Experts of a small language model.
Size: 13 layers, width 192, 55.4M parameters.
Below are experts of layer 4 (counted from 0) of a mixture-of-experts language model. Rows are named router (the router's row for the expert), up (a neuron's input weights, with its number) and show model dimensions 0-191. Each number is 128 + 24 x the weight over its row's rms, rounded and kept within 0 to 255. Numbers have three digits each.
After each expert's rows: a language model's description of what the expert responds to. This comes from a sample of Wikipedia text that the model never trained on.

# expert 21
router:121094148140142146106143118114165117137169168120143127113140136146155121122130159119144155142148174120115117164135115099166135165176176139121125135115146166110138130143094095130152140110091173164133085140109080155122068112120098101157136104147107097155143144152108128127126140107145096117138126128070122139110101111166152147183116123111106126152110144126134151106154134115104113138131132069116091143109114084131107096125169132150097114138142133178126159148121134155156149146146137109146114110172165167085103111158125113072110128142131152148155136087137171114124123139145171145
up2:143146099185174114135127101107109133138107153124103129125146128156114144165126136126103178128107113141123100138176136114086141132161133099147139156140110082103142137084128146152109147156152085107064101117160133117141150165138132137116109179122146128122167109180135126117141151110116141146094163146125134151114116138154142122125135129116110144136164149117101117180125096139145125161119109164116158102121151162123146130108149130121130146168124161065158128163104158125143143132139121147174064138142130080149149130093072154132145118118159125167083121154129109128126176104150131120
Institution and place names. Words inside proper names of organizations, countries, states and leagues, such as States, International, Entertainment, Texas.

# expert 55
router:143118148138140123093130134129133138110151128128119129090155157126154149122097140108126143118120120121129106125129121115119141151146177146106139136129126113096123151156129112123150126105101127166152126148104110174141091137087125094148126082085105140150156119146146124162116123081176098165158134139125051123123081086128119140148129132107125090137123151083164096114138164081111109154153168116112098099153101118097105124132139145122143117175167078168158128146138117110133121145169107089181098115135107135110140132106154129068115113140143146146133132117151094067123121161164167147
up0:189139125138103173115126142109105120121144116123140085124135123170142135084128119135126132117142110114121119106104169123136103162128126105129104103120151082131141153102145101085108134105115140135108073098138103092148135133143145121127124137150130164126137106167202132106155123089129127120106145108112158126163089142128122110115136167152139132124146121108116157144154125122142140103153139129144149111068138104174121138165125097155110086129142088176138108111150121060162158142119130143115136135145089115095138115078137139129134098153124121053161145122150139089115124130138151058
Name-internal syllables. Letter pieces like ur, ir, h, f inside unusual or foreign personal names and words, such as McC-ur-tain, Wh-ir-led, Kaz-h-agam.

# expert 49
router:140087133135124159102098147115156187145183133106160158096121132155160137113122130093129131135145150133144111135113122115151159139159170089147135183137157163129135126140126116161166159126114158129103104145115106176143135144136100110130118132144081095147152152154104118112090142126155102141144105156102141141095123107124140136185115110124154108143106152123121107136117133107125120159176149099116106115100115073110078061109128134121095128130158105172149173132149150135140125147142117090128116096122132161097120102133143139068107125114164154126114155091147139085135117126139130174
up1:109139124156134119114148114109201116134126148130139079076146143139078113131119112066176161142134128105146125133156141084115090135124148117127093148148129112080094152100098121113103162151137176110129138130124129146133111125112125161115125100088106170123139141130103111168188178162138126137155111093120148088124109138155119118135147088139146115127136128124119121120125126131122130115097109123121144143120145143117132095156142119082125139155147123157122167112132138155112140113119098119171085146154172163096140148193121067078130125131149097118135121107156161133143110099101102109
Years and months. Year numbers and month names in dates and ranges, such as 2011, 1945–1948, February 6, 2006, July 30.

# expert 31
router:082083132134170142097127155130134165106133155132124195096134170145147122121129190100103152127130132126094108164115092115139143166172132122117143147098167139108132126144135114113158184127115158152170126156096094124132081100107135094172127083129101097185131129142148095137139121103139111115160119146109115142149087129152124150173127111122121134137119166125126148108148146123122123144146151092103098133126118118133119114131142162128076110122144124140156150164153144155142130121121105096145123103173115168088116089155142120080110120162155133157119122076149160117123103147138133130
up2:173118119152135126098133119158174161140112108086117146191115144140112123131162080139103116135122139104143124140137137146116127136140137177155123124158126132159100165183111109182088132148137143107150099095117155173114159097134157135102076093136140136135124139124134137109161135104152136088136158096115133110122124160168112154137129150122172147103127131160091192158114117107143136119129143127117132137163098140165081151070108140127141132117094154142171118087142164164118154092129162114151129140100152142145160147091157148167128129135115109120144138133129150150142142114100161138
Word-final suffixes. Closing suffix pieces completing common words, such as -ation, -ity, -ing, -ious, -ful, e.g. cutsc-ene, blockb-uster, specification.

# expert 57
router:125126163133173157097087137118122145158144145119138141108095145135131117136116156087120115115114124164104121126112113123142142132117142129113090127105145166112107155142136086148144180100123150150159109118107099141142115100116082121136089134082108125143137131155121116131085149116149111127155104112107117154087113103114141128138148125130131128111107147108112115123156150095098108175169146079132086124135128068148145089113134119171093127137131112148173141136157144139145151171139108123117107083126161146110112063143134139095072094147109162124100150101159163063115121182139138150
up0:096114130160095083149140128149170080111165097118124095107115131162104133103080138078135134144112144146126163118149139122112140115132140165128129097137134073148114107132131124078145139177105120126169123110115121161123111129140125124137120103098114097151145135083129136151150115117092118107160154136146117121128144111145138138082104141124152124091146120095149134092189117130133144147153124102118147088115151133135127118112123128144114108126147078132109126131147115172059150073137147142119136177087096148066131118115105107129101124136090189129122158143101127113123131082104083128
Sports competition terms. Sports words for events, units and results in athlete articles and tables, such as Championships, m, round, -yard, title.

# expert 33
router:144095137142117153139147141107174132132116131118125147104083150118159160089089160077147159156139126124147115105131078120133129118139163122103116154150130163110141123156116090158139144107102155150124082140133125161118114111108101133166129137171091106172130165138108081133079163113155089107142143124111110200146108114118101108137136082112122100168097149103127123134142142124094101121148151116133085120134109064134080091138161140138121106145122128137133163130137135138147136162157122081144081124144136168093105115151143159112110091110145146137126145119132123090115095136138146143
up1:130140100153116114139096082130124119078155139117146174112101090081139144185118113164149107114139147121091134139123106137140091104112104128125066085094088131093183142153128143115117117139137135124155107142076167091143135143127148137126120153101158131151190138138139113159083109135091122114141124139135122124126127090134122106082141124123134122193129130128099112138124167124107136114152138132166134156114173161126167153133116110116086129115125123161122108114120094151124106139162133130107130126077104152132144123095145125139122158127147133121173123089133186145132129095070147132
Infobox line breaks. Line breaks and list dashes starting fields in infoboxes, career lists and tables, and taxonomy labels such as Clade:, °E.

# expert 30
router:123090142116136148093108151084150137128147109101112151099109158106158146095102122108129123158102125151107123129132087085125121158137148125120123168164134183113152121140103131164150157128093170155097112137145132141124135114108127104137111144149091124140143136149127091152093137094159102106108130163089130142137125091141109124168092090096144114149110140111123120131120122124104081109129141130116102106099095082112095080144162129141138118170120095163149125143139132134167181152152124081172103115122115142067093106159126145101123107090139141148132178110169131108129105141145151170
up2:103143126116181161076110129131127146127142081140135123120116130157129128124097083125124120111121134110120130096154124115144139129127107088119120116116146148138112120135147177142165160117155123172177105168113146164169092137149149166138141102135141113153120142133123145102102141108117115158082101118101153122105105152082119083136144125150163097113127107108078121100083114132115124132139122117114110098168179144102107075130123132119121142153159124129092139154076111098150138149129152098123146104112165065168162115130111136159108140161128135162148110139148188119160141136140169097
Section heading markup. Wiki heading equals signs and the line breaks around headings and titles, e.g. ===, == See also ==, the newline after a title.

# expert 38
router:132125151147128159081132167112133141156189116108151143100123159117142159105070148118113130136117153107127134157120106080140114157139185123115112146111155151087157144146142128146140128094129181132119108142101107174155115124127132112129134074137117083134160151150136117172114120108140112115163145113065123144113101097140129142188093094118144120132118138121122141137131141094110075158124136120125117132130095088111102114139173138167147119147171133142172135155120129131134130134130104110148120123150125143089110107162161183057084122116132153129137104121154149108138118112157132142
up0:123118134111171127115141124116145122102105111123121119154155187100118153112180185162125163150089205118093135136109180095149135077129125113153122128161124127163138156108138133095147162124152120136084155115166130133142124132150193108159077115146123148154107090128121110139148139148136190122134106108101131109123127121125172132145108105119121111149113134137114096118105160091111143171079129144160127097172113142143128148120151090179143130137152146144183117123139123127122144139139159137123105143125146137169115141120169152111119133144097147140131085156119131140107116107124155124
Brand and technical names. Starts of vehicle, software and technology names and codes, such as Ford, Renault, Mercedes, Nintendo, iOS, hp.

# expert 3
router:139077127140124140101134157108158121146173128125115145128131160123176157107089123108136123145135120110119121146081107120144129138142169083116117168112177176107127141157111106175167134112114136139118090137110136190136120146124114120142128100133107105136177138177128139128105099096163084139143100128104094145113077110110133139157117090106157119135089114105147130122130142108111077135171160108122113129133088076125088098133157139153132116144136122148159123138140146117160146148128097110143093123146104153114094121131163146063103079094121153117131131113147133104127118116142157177
up1:113140104125091152125188103123120097130159118114124131142136127135106134162115144145132158110107125137091168178118109091119133137137105165131083130184153152103126115136112123135136152137063128128130156149109121117145143167128133138148145121123132137142121130121111152158155142141147127136151132145163167115122127103097137148138155098132117129157169159131116120132150178126101104162109088167149144127125159144193130151107165141110095102087097131100152113121147093141165178122159139123141121121148079159179105110107102149183117108118171128129113169100099134100089125108143167089
Single capital letters. Capitals that open a word or name, often one letter, in dates like BC, tables and lists, such as B, F, D.

# expert 23
router:140126157161145145090119131095154147102178150115140140132138147142139151102081127120092150140093135155095105183133073105133128163150151108122095141123144146098139161160104123127146120111130144142126103141111119133146100131095146087166106086141101084129152135146110126146119152113144117150150147142098121131115121088127162168166115101106160113132125162113141135132185160083108079161153115139115108130152086101125130124112167123186148098162158127135195132144145140155167130141146085105149095128147125148098125109132168119098098120146170139129118129097166137107133124116122149136
up0:123162077088095105126154118158096178103122083183127133162119160177127089120099101114149149133124116144121140136118093095163102100154128102132113124148103110164181129129133130085171071138147115151127149131088093117138119142101135159104116151093135113130108069133161132099126115155133060093112100160151134117130107148132151123143142133120134119111140136124081118144142133117103116158113146114141131143145140120103146140102110067091149083152134090122151121148142152166135098147144143107158095128129127122101138147100139112094120157123144146163111119148110125164116126132146084119
Common noun stems. First word pieces of ordinary nouns and verbs after articles or conjunctions, such as car, bar, farm, hall in hallucinating, nick in nickel.

# expert 2
router:144113134124125124083072183101149149124162114112117146121153142134169142130120128091125155129118139140152110129112126098153128121154141110122108185139180158108143141134124092145147164091105133155127129124139120162138105122111099108121120101135115090142161139126084100178098143136146089117157127160110112158150124103080140131149132090114148127138123117115121093132138123117095123130141128122113106105094095059103124058115143140139114083142162100149151178126162145134170159139143111124126098098112123130081092141142118163104084099131141181126129135105138134092142131103122176146
up9:105156130089079110124099133108107103144125127100112124191145114114131150096131137169125175156136124109148143072062102111149097117137136087119098099084155147110074120131130145134141105098101144156099087099144123120130133119145144115124164133117099166124153160156140141083102111147146110093124163089128089097140156121126086152141130150139144156113124151157107117134150128155149111107113105088134131122139132165135140159129119137115092148120121116150130108114106144113110138124147148131135135146182107106133090140139135075141148161151097157146155159143096118105092167180156122098
Table cell separators. Pipe separators between cells in wiki tables of election results, tracklists and filmographies, plus colons after infobox field names like Kingdom:, Born:.

# expert 50
router:110083134156161140097095179109148172133159153114155120120111146145178146100112164099113138139116120156121143160114101104143115142162163106123125124126131151092146144133069129187129126109119145149152129155098118174155121133109111097143120109133136139177191091171128096141087152112148126124149121148093124126142115106150153132139097108083144098105123168088111136114128149066093094148136124065122125120112120127135117089113138141170140105136140096126151131143129146114136130156160084103107104096123113171111127107152132142103130099124174126133139128106129110127117099153154149155
up0:103107135099125168125163113151130131149135109137178126107130106159090151151140135116171149139150147146110124132117141120097156139119127165129126144089098127114100145144129145165133149125103135131174081127137117174097104122122125137149122149113128171079130191127081103086115121091132137149138130141105111121136110102137083112128182128124141099082133144107112122106124124160135142095132138128117082173153093132111118106121154143151147106177122146145136088141175175139102131162127124113113110087130082132152168158086141156085132118055127144135121143111105115161166147137131147113
Numerals and ordinal adjectives. Number words and ordinal or descriptive adjectives after the, a, his, such as two, first, second, main, old one.

# expert 51
router:129100155138150121068113129130149161131138125122157128122111145158191144096100124099122171134116129132134130153124123105126151133155176121103141132110128141102136178153103153135159139109138128159114094129093126187156130115101139068136134088099116120149145102152109115158113134085156097141132137086111091152125114089151144150167104117069179117141108135107141106131147154083105104138139117103119099117149097137107096109111147156137129108146170094139179145144129152140152152145156122090147100118140116159108139141110159152099102082141157151116140134124149108103157085105160136139
up0:124118130116119160131155118152129063104100125158074098099083105059132147110136155136106085138131139144147123155125127170134109119128114154134108114108144098120133105144114116115113129163137087159108154183109150110085134129143109086101133140113099143097082121090193079108131129141133130108113108149148137114129125144121130131105130152137074163132143109157149138112129091171119131111120109101138166168110152135128155146107155131098138117109115154122073128098136144095115084144169112146141130147105116145140150101106121083160130106132166143106087152140116136165169119148153139143
Lowercase word starts. Short word-initial pieces starting a word split into several tokens, mostly lowercase, such as s, h, sil, re, ste.

# expert 46
router:128105152160135148094102123121166122130172156113118133109153148127131143133127155129120119130148158144113092149105094080140136147173161116117093141118162168118129130160106094144159143097121170168116105152121097153163089124117104103143129064131112088160139141172140121126102110112147105107158110124095100149111114110158131146177123098122119123123089158134158158142167140096126109125123126089106122118148083076130102099132183122173092119144119114159142138113153142114167159145142140116156114120162165184098111117138162115108105117149130152127130147088165158124124108116134136161
up0:102075147094136127135146125146070146142144160116147116050157145134135135116146148142158132085142141154094136091137114170175120117163174185141164122142125154129131147146132074153110110112116109151116151139138112117138112133131146137138128080180139145125134129109121092146150096121124132114078119109113122146119094185119117115107136085099127132084099083121129113123124131142114109123101157111175111081156097154125144103149107111095164101115115103166133122131099096136097103133157109117133133105116142120098089121141093132144145130097161134178148139128132106129104124169116114104
Institution and organization nouns. Head nouns naming organizations and offices, such as University, School, Centre, Division, government, Minister, Council, Party.

# expert 39
router:146118137128111145106080151078141129111148116106115135109146155118148109081117153117100160141119124154138127132132125126140133139155146096124096180132160186111160162140142106134152142075085156193116118139142102135143122136106097122175134128134098076147154131138081127155113135088150129153151118115049117149141108118161129114163111097122126085125080173140110141119132142110109104130144152085085118101126105095102107104143157127116098099151160072161139163128135158149133129136130117122128084119149134168101089132148149129101117120132143148135124131113139129097127123120157131170
up2:171151134158138142161134142107107078104092183143148094133124102153118164087112070196144116110138122098112120147126102120111098132108092097106128132106147127146106141137129146119115149120112131131122116131103131094157114140114132111149124130131130086118104124138154109140149128102106156141133156122095116136160101129172099149155104090170132115128180208110101094161140159131119094166090133137135124135102121164133078134096075117115105140109105157141142118166129140156122101129136141137143143120076155152123114138112123131110136100137148115125176092126146092149134098173143155109
List separators after names. Commas, semicolons, pipes and and that follow a name in lists of people or titles, such as Khan, or Rhythm and.

# expert 11
router:128115129146144129095125146099131118129157114097113136132105146142180186104108148080143156116132149162113159145113102106143150112151152108080100183095169165131147125166121102137153156135116150151109118149113091179143114142102094086142110137118130137158157129161115114137096142103153100112144165132088130156128116115115132127114138125116162102107091128105130117112136142093090115125143148085111122111118110091137124117100150135153091094137136094134133173130140151131145141151145100119117120106140134148132079118118134153068099081131113137170152169113174128100093102158126149189
up0:156123126119172141073113115168137133143153142137072112146157139108141122064108087141100121126093132129118125111152140084110102120150144134115119153121156142112151150152136141125131117114100159153056121148131184124152118138175160110078147118152160131152107148099156130121198131151146144085166112116110132153140133150109088137121177149114141128166126116128097154110092134118119130129134125137135116175125109106131106086112143112185136187115132088118142179116144147093160173121139139140100120129088109141139110130117132128109118101126146136166161163147149115131134117123130149122
Articles after prepositions. Mostly "the" or "The" right after at, of, in or on, plus "at" itself, as in at the end, Live at the Blue Note.

# expert 12
router:116118120139178142073120153092125157108149147113121148089115142185132112089118117107120167144121125152096099116071117130144134134144128086089112141156182158133164180121116129168152177132102139179139128153124095141151110107143126111122095118129104117149163143118118116118126132103120117137163128167107123126116111108104158150151116123106136088164142149119130133101163144079135098163134127125095103093143088119136149119100121163140093116158135114154138151183175148136134125133139106114116112117128112130100114115150160148134114119157176151094126158098148145124118106174113141190
up5:095128104157110139154141134138140101170113134131150135139137145144140146143128179107159160127130140143183141153112115154132095118151121142136176155139106150165128093126132156136166113158122150123127158087108092122132099113145167120135103134192123117119134104111093103162120120159108106128147168141157142109116109156114159113140169130148164152101116169101149112117106155143108213110124071134080100149138114082150131131131110145111134128120173160127188120149126110088127139137125126153110122134165116122140137119120127163094140154139142115128153130137116137144157173146146187173
Temporal clause openers. Sentence-opening time and discourse words and time nouns, e.g. In, After, During, However, at which time.

# expert 56
router:152090156119108153107081154103177158158156133097121145110125143110180138109086132091133144150153139135141129131131113097158132144150148102147134136131147143124151127176100126180125141090094143169105116138090124167167107140101114107131159092134117084142134130159119114150089128094145100131131128133086084171118111121172131126160089108138140104139120139115142099137122121091135081132141137063141102135119123095135092092122147132161149103135136116153157170119173136131117144169118129093161109134124121160109086130148149141117104107118137154142138129106158099087123084152131137173
up1:131101098116120138160182134115107158110133120145109111130123129133104137163125157153134170103091142144099114146154148108175146116099096071069147134133154130089139146097136122135123146132112121160161146120145103067157120097088138150148157155140117090117147139102164142127169155132100095124136143122130078137097138137153171108132160120089121131160124138093151114075133122113084120141109113073116175139100166098140142115118109140131123140154150155102139101119111101150099104126091112119114122154146128112105119150127073165133143111078146161113168122135155149133106115110097134108
Hyphens and word openers. Hyphens in place names and compounds, opening parentheses, dashes, and prefixes like un, sub, e.g. Yverdon-les-Bains, Appleby-in.

# expert 28
router:130107141111157147102108141081148176150136157099140166121096159157165135102116128101130152132145144148089144119122127119162163160131130106120145139161131136144180123122102110141168141129134148135138116145097094150162094113128101137126105116088116099156124105129126134099103120102145118140149128166128140134115125058143139147130131130114152106141089145125175135102161141125118113136149152094112116106133052114122129093099115166152109107142141096131111162174180143160124127160145094110100126107114141134093094111152163162122094123141170150127106130085145144111101090147125172184
up5:133132123109084135129118119136088131148094138123141122154109110112113131111141112127090152111102139118117126160137126157109099176147150110091080129092128160123101136155128107098104123108107168084127124153189087124133146109142112108145093103116116161146114110123112177141114126147104115103114104109145133148109122086185127156122122083118139141099156080099113104109157087065147150112149117101108099127149132124151101135153107147120112124141120146117142152169150090136121115171094105155155171116116143147109159120100090137123159126112078125128073111104145114162148140157134101182
Tokens after time prepositions. Words right after In, On, in the, and the prepositions themselves, mostly in time phrases, such as In fiscal, in the spring, since, early.

# expert 60
router:125086144136121173130108162131147137130164114100102144133128130126146171106082139106131134132108129122141099134115125136152143131168168100128131175128155172136147134152095127152173139095119157144129087127125095146169106129107116120141130127151108111135147121146136109146103122130146092108179114166102098169108116111129164146169103111114166131157134138144113107137145109103141105152159161068119077136102097096125073129138152171127113105112155137156153164147140156120130137142144120096151106118132131155101113099150163142087083101115132160153148166094144133057147110112153139160
up1:112147082131150124081083135140082149138124146115109133086137120120166095101087115154126154137133141114105113125129112119150155125137146117106136147140132113130176154125180180135081147156116104143145152073116116123147152160125128137143118090120121121135121154099103120153087115154094079129145121154093174134139108133108127156116134136108175141136141123111126105128124088073155153114118125116096132150118154123169082151101120105100147137141103107152105127139146118072125124150162139164168121105152147147118129151134112145117133205133125117120115135156153167083112151142140144066
Digits in numbers. Digit pieces inside long numbers such as money, votes, ISBNs, IDs and years, e.g. $200,081, 121,751, 1584.

# expert 43
router:145126111158113116104085181095174115131164121099127148117144169122184139094067153084093111123102114146139121127095128127153120112138139112111077148128163180145135146143124121160149163112091124142119103117130100160153116136103092119141126120114099102136181117148117106168092107126135080132145103124115074153112109107109132120142114104110173116107116145114130118129157134117123103156158132078115115113100104098108101107127148137136130111126148097146132160121152142126124159131123107122137117115148121167118081093135140163090087075109139191119114133102171136090116120134136115143
up8:104076117101162163104116142172145081105113134104198157170121104155144134140108108106092105126140129143124151083101113134153138118143109166140098141099122152148146124099113127146147130112117131155136150080115127133156118143152127137120121099095088090151113151086142146152116117155118103078179150146120178143117141115107160104119141079142150153133090150145108109100139135178105113164094130112174095092121100165143131100148128146150119112152096116142124106121088134085137126162143129119160128159129131155138120110179098139088135131123103093145128161133118101088129143130136136125
Pipes between numbers. Pipes following numeric cells in sports standings and results tables, like wins, draws, scores such as 11 | 5, 5–1 | Odd.

# expert 37
router:148116125151165146146084155102134120136136168098156136124124142110168145085092157096119134146107171119124124119106110127154140134151148108101111149116137170129143115159126081133138169094109123139113099148141111135135092092131122110162087123160081118135143160141118116139103129117137074105130104125127080162154113080108137117125105072093141125118130126103138116128123150125114083121181184109120067113105117083095137125142139138150134074105169102153137150157140145144161181129138102118121116128133142157111068139127140149123099075137138145154108127112112152097118140123142132161
up0:103138086156191145119128120112142117133124092172125130121145166097136116098109120114136111148099130116129168120113092105097103132101139143098132180112108140107163075137131115092082143131115143132138101148091134103150134151131143141127120107108101058124110101142086067085119122131163100120165079128110101140134140115129110101142143129128133097159126107132076101097138133116151137169114172148096114075128121110150122155113142112111154156123142138117142147156103116153176139136119159138099164126096174117107101102140138159114143112167098126102142142124130146101160145163127095150
Stat table headers. Pipes and semicolons among column headers or labels of statistics and vote tables, such as Count | %, Votes, Candidate, Apps.

# expert 44
router:100101159132118186129140170134163167115159139102105137105145136124151162112126171096113136111138144134147113165117091121141137119122179106136097149103149155133144149169080122157172164086116163132118105139118090190135120139105109104158146114142098102149156113150087124155111107102151087102166095142119096137098103112147123137154077103118152120149117144127129111142157146115100080166150159065129125117107134084125089126138155144153110078145105115147126154135131127129146142149164108116145131104116145152131101097134123147119118120111161168146134127114134101097135109123126149167
up3:136139143135130110111138108135112124120127147109126182163126131121143107172139134136116117118113115129095072093143127150118126182114124077146116116131129093147137124087142140092133182113172134124151126150131118112184140189135119136124114093097133090134096078117170112101097171135127111115155105160138170152148136140077197154151132097072119122167143122143118142144130117157152084089163133133160125105143105149092124084129120190148121116135118095115116109128128120123091115162109124099126144123095124137161148087116117146129105128095127134122119133075151127118121115137136153112
Number digits. Digits of numbers in ages, dates, measurements and table cells, such as (aged 73, 100 m, 6 mm.

# expert 22
router:104114123161134135104122135129143161122147122131145168077141156139130130100106157109096144160126152127129067146114096095142123147178134094125115147105150142128142156145104099144140167111103171172157128164127105129128112096119130091146105099131105105154133120138128087157116121108136113111136098153098122139140122137145124177172109105107133124155108154137111143108136141114093100156182132128074080118142078096122119110107165166164077095135127130158155135178149137159154137137127106089142126102177108139073102095150150092118107122158155123118124147087140159127133138137117128125
up2:108191139156133141128122119120114086141106155130141096144153126103094120155161148128126103073105181095110146124155115183139164088093146138111146132146144143143127143133113105099168110084178121156107099127150110107173128101118112111124105101141126164093129156143077127138113111122143144153157089123142117140131130135113099070133196115106111131123137105156111145114135128101126127067086099131114104142165145141079123128149069113121106117154132144141120152152129165141140130125181135116138106163166168141132113118129122142166154135133130123139109132116113135136143157112155092152
Plural noun endings. Plural suffixes and plural or collective nouns after words like other, these, two, such as -s, -ations, -ities, members, people, children.

# expert 4
router:099113122155163159133108161113151168105145121114120143126120154136102141084117127120087132169087155127123132151084117129171143151126141095127117151156164136146147145156092129143163188109113137172145123143121121157131101111108112124147098123150112108155161117165130119132089129123164130094146117168110122124126118109145142142155092101078164105138133153097146151094140174078120101154117140117091112135120116097128132116123132176181116091168159125149161126167141169147146146132138092082121085117133101158110104102162163141141127124140176134152128165127137141108143102139133161157
up5:170090161092107126144146154138110162169161124148119134116155136118169134135132130149169123136162123124133140121132126060119136094143122130155116183100129098118143126138129088127156146136115144096129107136131137144108133142132128121129143119158122122117073126123141153076152096118159116098076127117174087138153080146162121178166153111103093132097138138111113106134101085078143115116157096098139142116159102148115171140142146125100125105145139136155150108162121143161104078105126151126092097155129109119163123157102101129126098128155107101098115083166133155134148138079119148134
Quantifiers and focus adverbs. Degree, quantity and focus words in running prose, such as only, also, not, more, first, such, plus -ly adverb endings.

# expert 25
router:133120129148141128096126151080146157147177145116127141125129150099145148101078128112120143153092136114132139126150133105143167161144155127091118130103158142102145126132115105163133153072136134132125129144125143132139108138118093103144117133136115096151125137162118100127111133099151121129124158121111076168132093107154139128113107113089182106138085164120186126131167127087119119173131152069093106100153110130096135115093173136157158118177154084156151134147117177156137140135158129055136132134128136143110126109123139150110104100140152140138081144126154122096123102110129179158
up0:126129100144141159119129133128111149145161112158099091128105157099110077128068126189107179146149156119105153147132122119115139125169156128155092157129161100113133170098146153125149106046128121131167131105140134129151175119097129156150158108103144114156077105106103117142159134163128109129094104091114106087138100095100149111126117152102152114145181127137146124122112128121150128116154143142112130116135141167131141118102111132096138126165104123127104086103132092116162125137109105125126153124128148124094103127167144125112087146127139113136156132167157110102105107114137056126
Infinitive to. The word to introducing an infinitive or goal after verbs and nouns, as in failed to qualify, program to establish, also be, would.

# expert 10
router:113119148140168148083133124142149149133129128119081153109133181145169155126095171123159137119110118137112124132118081129162138160148141107125147147112134142115164158146076101144101129092114116173143114151095110127123157117093122097110134096120104062172166151166127093155105157107164100131158141154118083145103071119135107116171098087128159122141100159091144121100128161134118120129123167124101093102098115117096103124146172127134138143172120087150117126166114101129136141143144127133119122123155116149129127121134170102120103101163132148137092112093167105104125134145123125139
up2:148083124094124153144136131096177146124069126131111126108095172096132120129165094109079102119127107140151115077110129144147159136116078131139130088151170082125114115155137128102091148154161093130128145144139131098135153143156084125137109120163153118155194119140131130126129132116154118097135108123130114119136176139081108141155152144157127135094102118127143125093099111188146100118165165120161129124120136138139163120151078112125136142103093135151093126146152138095120113098149097138124078151124175142100158087109113149112144149111134118114106141160105134133117124134163094145
Foreign name fragments. Mid-word pieces of non-English proper names, often Asian, Slavic or Spanish, such as Mag-s-aysay, Kenn-es-aw, K-art-ik, and capitalized onsets like Ts, Vas, McC.

# expert 8
router:119093145137126133102119120112174148104170144121156154087148176149139128125112146119104153126143151134110097158088099126178129141181141133142136139107165137137145135146075093110156132114119139186133107118122108130143081092116134096145101099152096092125143137144128112122107123109136122117148122155112138140131111101135152170167097113107120140127111145113131162109158155108102119147145130099104098114145068111108119102104162138172099082135129110156164137168175116157152135143136085096121108100155118175085112083148133107103100108150171154125116144088145162115110109125122141138
up0:129116149112087129100108111139072146069096106113126109126111112117101122108125108166107120133119081158146156138140163153131137101100099097164114124164152158126141134104082137118137113078098098129158143101179150161108196120132097147135139141109158120131115090170131145163162116151097145120116122120109110113102118131139151157136096141113116096129112118150104125111134147095138137089159118127139149153154103202124112094141104090118115119137168129119126153145120145094110085140142172137129130168104159128142188112096135146137145137126159102136151106138103138144113168148145115092
Institutional and group nouns. Nouns for organizations, polities and groups, often after of/for/and, such as government, club, army, church, city, family.

# expert 48
router:096089124119118171131085165086151147145160148106128151126130171132169137096115135099117149178100135124121137129107121134140143140133145088114090151126157157117148141172117091150158157100087126182105125140120119137130104131105121130145116144121117084123155139135074120152097109085157117143132110164083107136129103141151112116126108127121122107114095173126146125106121176093134103157158168071069110116135113097086123100135151147161099075130148085137126157122146160150136142135138108089114104115128115134093116144153160129134115115110160129143136177110147167104142129110137148149
up2:156142122135092123110116131125174144130130113131140102144178098150093137154140149124144111146113134126134107115087129083135136115156121132118121147142128125134161109151128117132157128117105120128132129113164150118200146126164112133161167112123117151121128102120144117105130157143135160187145135110074094146124115113108170108154155155132135151127096104118130139139146124160147168096110090140132113156137127098136113120176125158151178145130081112129122130076066158097152094136133123115139089142083139122121165201148165159093148124132112114133068142113146116123157066113129097119
Coordinators and list commas. The conjunctions and, or, but, plus commas separating list items and digit groups, e.g. men and women, 56,2, groundnuts or.

# expert 27
router:146108156139119146067133155110148116127151143122124127086120125151182143131105149123107138119092133144114144170143081120123149151142128088145112133139149129074139114149122133138131142099136128152115083118107120180187128120081124111165138098126095094152152124170135086143096156120134093131148143110088092138109122110135121148133088132087157102157094132086168140117155147115108132165147135128103103090175152130103126124108181136145119127118123081135154134142138143156158139138130123122152115129151119141107144107135143126073093107163134190143092106115130082104118117146178138137
up2:161122157123106165148144119098123128120121108168137131112091127115160142119091121101162125141110126092131123128106141119088135136119114124124113094128129144120097155164121166118178136172166117112159115157139104125125147122129165079122136111132152079161143135149127128134127132093136088154122066119160110111127119124133121149140142205136140120162086157173125153157094168124130131116121126165125139116113130104148137147118149084142124121141113150124159125087124115133102150114156181104116127080101094075164083128167125165116115119156117122096160149120149133094137078094177110126
Name-start fragments. Short opening fragments of capitalized names and words, often after one capital letter, such as Mel, Tim, ram, yl.

# expert 5
router:127083142146169152137080133095156109146161157125144147084140130114163145113119122098136148133103149151128102105092116103145150141167155129116112150135152173115159123139098103147170153114109167135124095119104133130191120097125113109140111103116091127127131122143119065124118148119115062112129136162101154138163106131139134133152093096109137135158103122105130127137166165094116077164146148133106082122125109108106111107110155161154121123146118117156169127170156134126171154159157126101156108109116116135079088089137141160135123099142150135104124154088149155139099121132119159137
up0:133092140126137124136143123150146147137125138126128117150116123077137086155147084105085109186144153129143138122134132104129109145128117154122126090139135150143121115169126147136124129170082142161154117116141144091174143090136155130128165164083074112137161090137122121100120098148114149138132105130129128115076080153084114146115122108094112174089101163160118112135134127141149079133109171142157115101153098168116163144148150144126155142172140130121172130094117154131140136101083150164127119163114158145120154147113153110096103119149126145099117086142148131124128183161146160133
Section heading breaks. Line breaks and heading tokens around Wikipedia section titles, such as == History ==, See also, List, and table headers.

# expert 1
router:143131152120160140089138132104141141119156163139110151097129195133144126129111151122110142131158152149104132103132114115176168170134160103091145152107123100124179123183120122175137155089113121150138105124085103124122103120086095116114124135082113081157146134148147093143110178087143099148155102142114087141124120147144157159160122082089175100138105138081109130118155139134121110131150164114134137132075120098108133108139131144145097117170152098140145120162120136124145116128164130082157109134144086155123121142147142139111130103148129147122111120090148091142130134087138157136
up2:113145140155131160131159120154140134077140132138163177109128127114152119116162124146173123136142127138101082154098157114189111078087138112133170139128172107146166104126118150112157140088128109085117143136088120142164115120105104131156129180156104147097141156130123169111137163135155111145109123108134126123110150166152151161133088124119122141120119114126140123121181100168139103138096147077082157085136149123149110122159167129148153136120103074114115146149136155108164136156126128156120108118133098113078127150148129100151123125108124166152129163112129140120143153106085118088
Mid-word consonant pieces. Short word pieces inside names and words, often consonant clusters after a first syllable, such as Pembro-k-eshire, Arm-ad-ale, P-ok-er.

# expert 52
router:109086145161172138093083158109154155121167149103149155090121153155141133096104152120136154132132137149104109134115082084147137134151149094129126128128151147113144135151094131162128171145112162149156119167110091121126109086107129108177121092107114113167155110158133077138127151103142134114162148173135135134142118097137152172154132108095138121138151170115149175110131124111115116144154133119104110111124106123147124097101150171146119122143153126132175122174150140151149143132137075108159106095157124145092117095160136140117113120180174123135103140079128150130135123157155150155
up2:093141114100142116124115116166164163130127118089115079133129175143157152128123122129142150140076138131139087118129098158109170121123133112083189163098147124137122112134122154136176153170114076130092135150136122156129128106119103154096138123128108128122161113094091160135123133133125085103143127148135088095160116110176121120140094170182112119089084161106141115126117129132135106131138102121113126121145095150124103121143142113144107183116151163079140124151112072128168102109121103144150125107116137128169118145100107159110158122142141160108099136151114173172104145151132126133
Abstract nouns in set phrases. Abstract nouns and verbs after the, a, his, their, often followed by of or to, such as rise, chance, opportunity, role, access.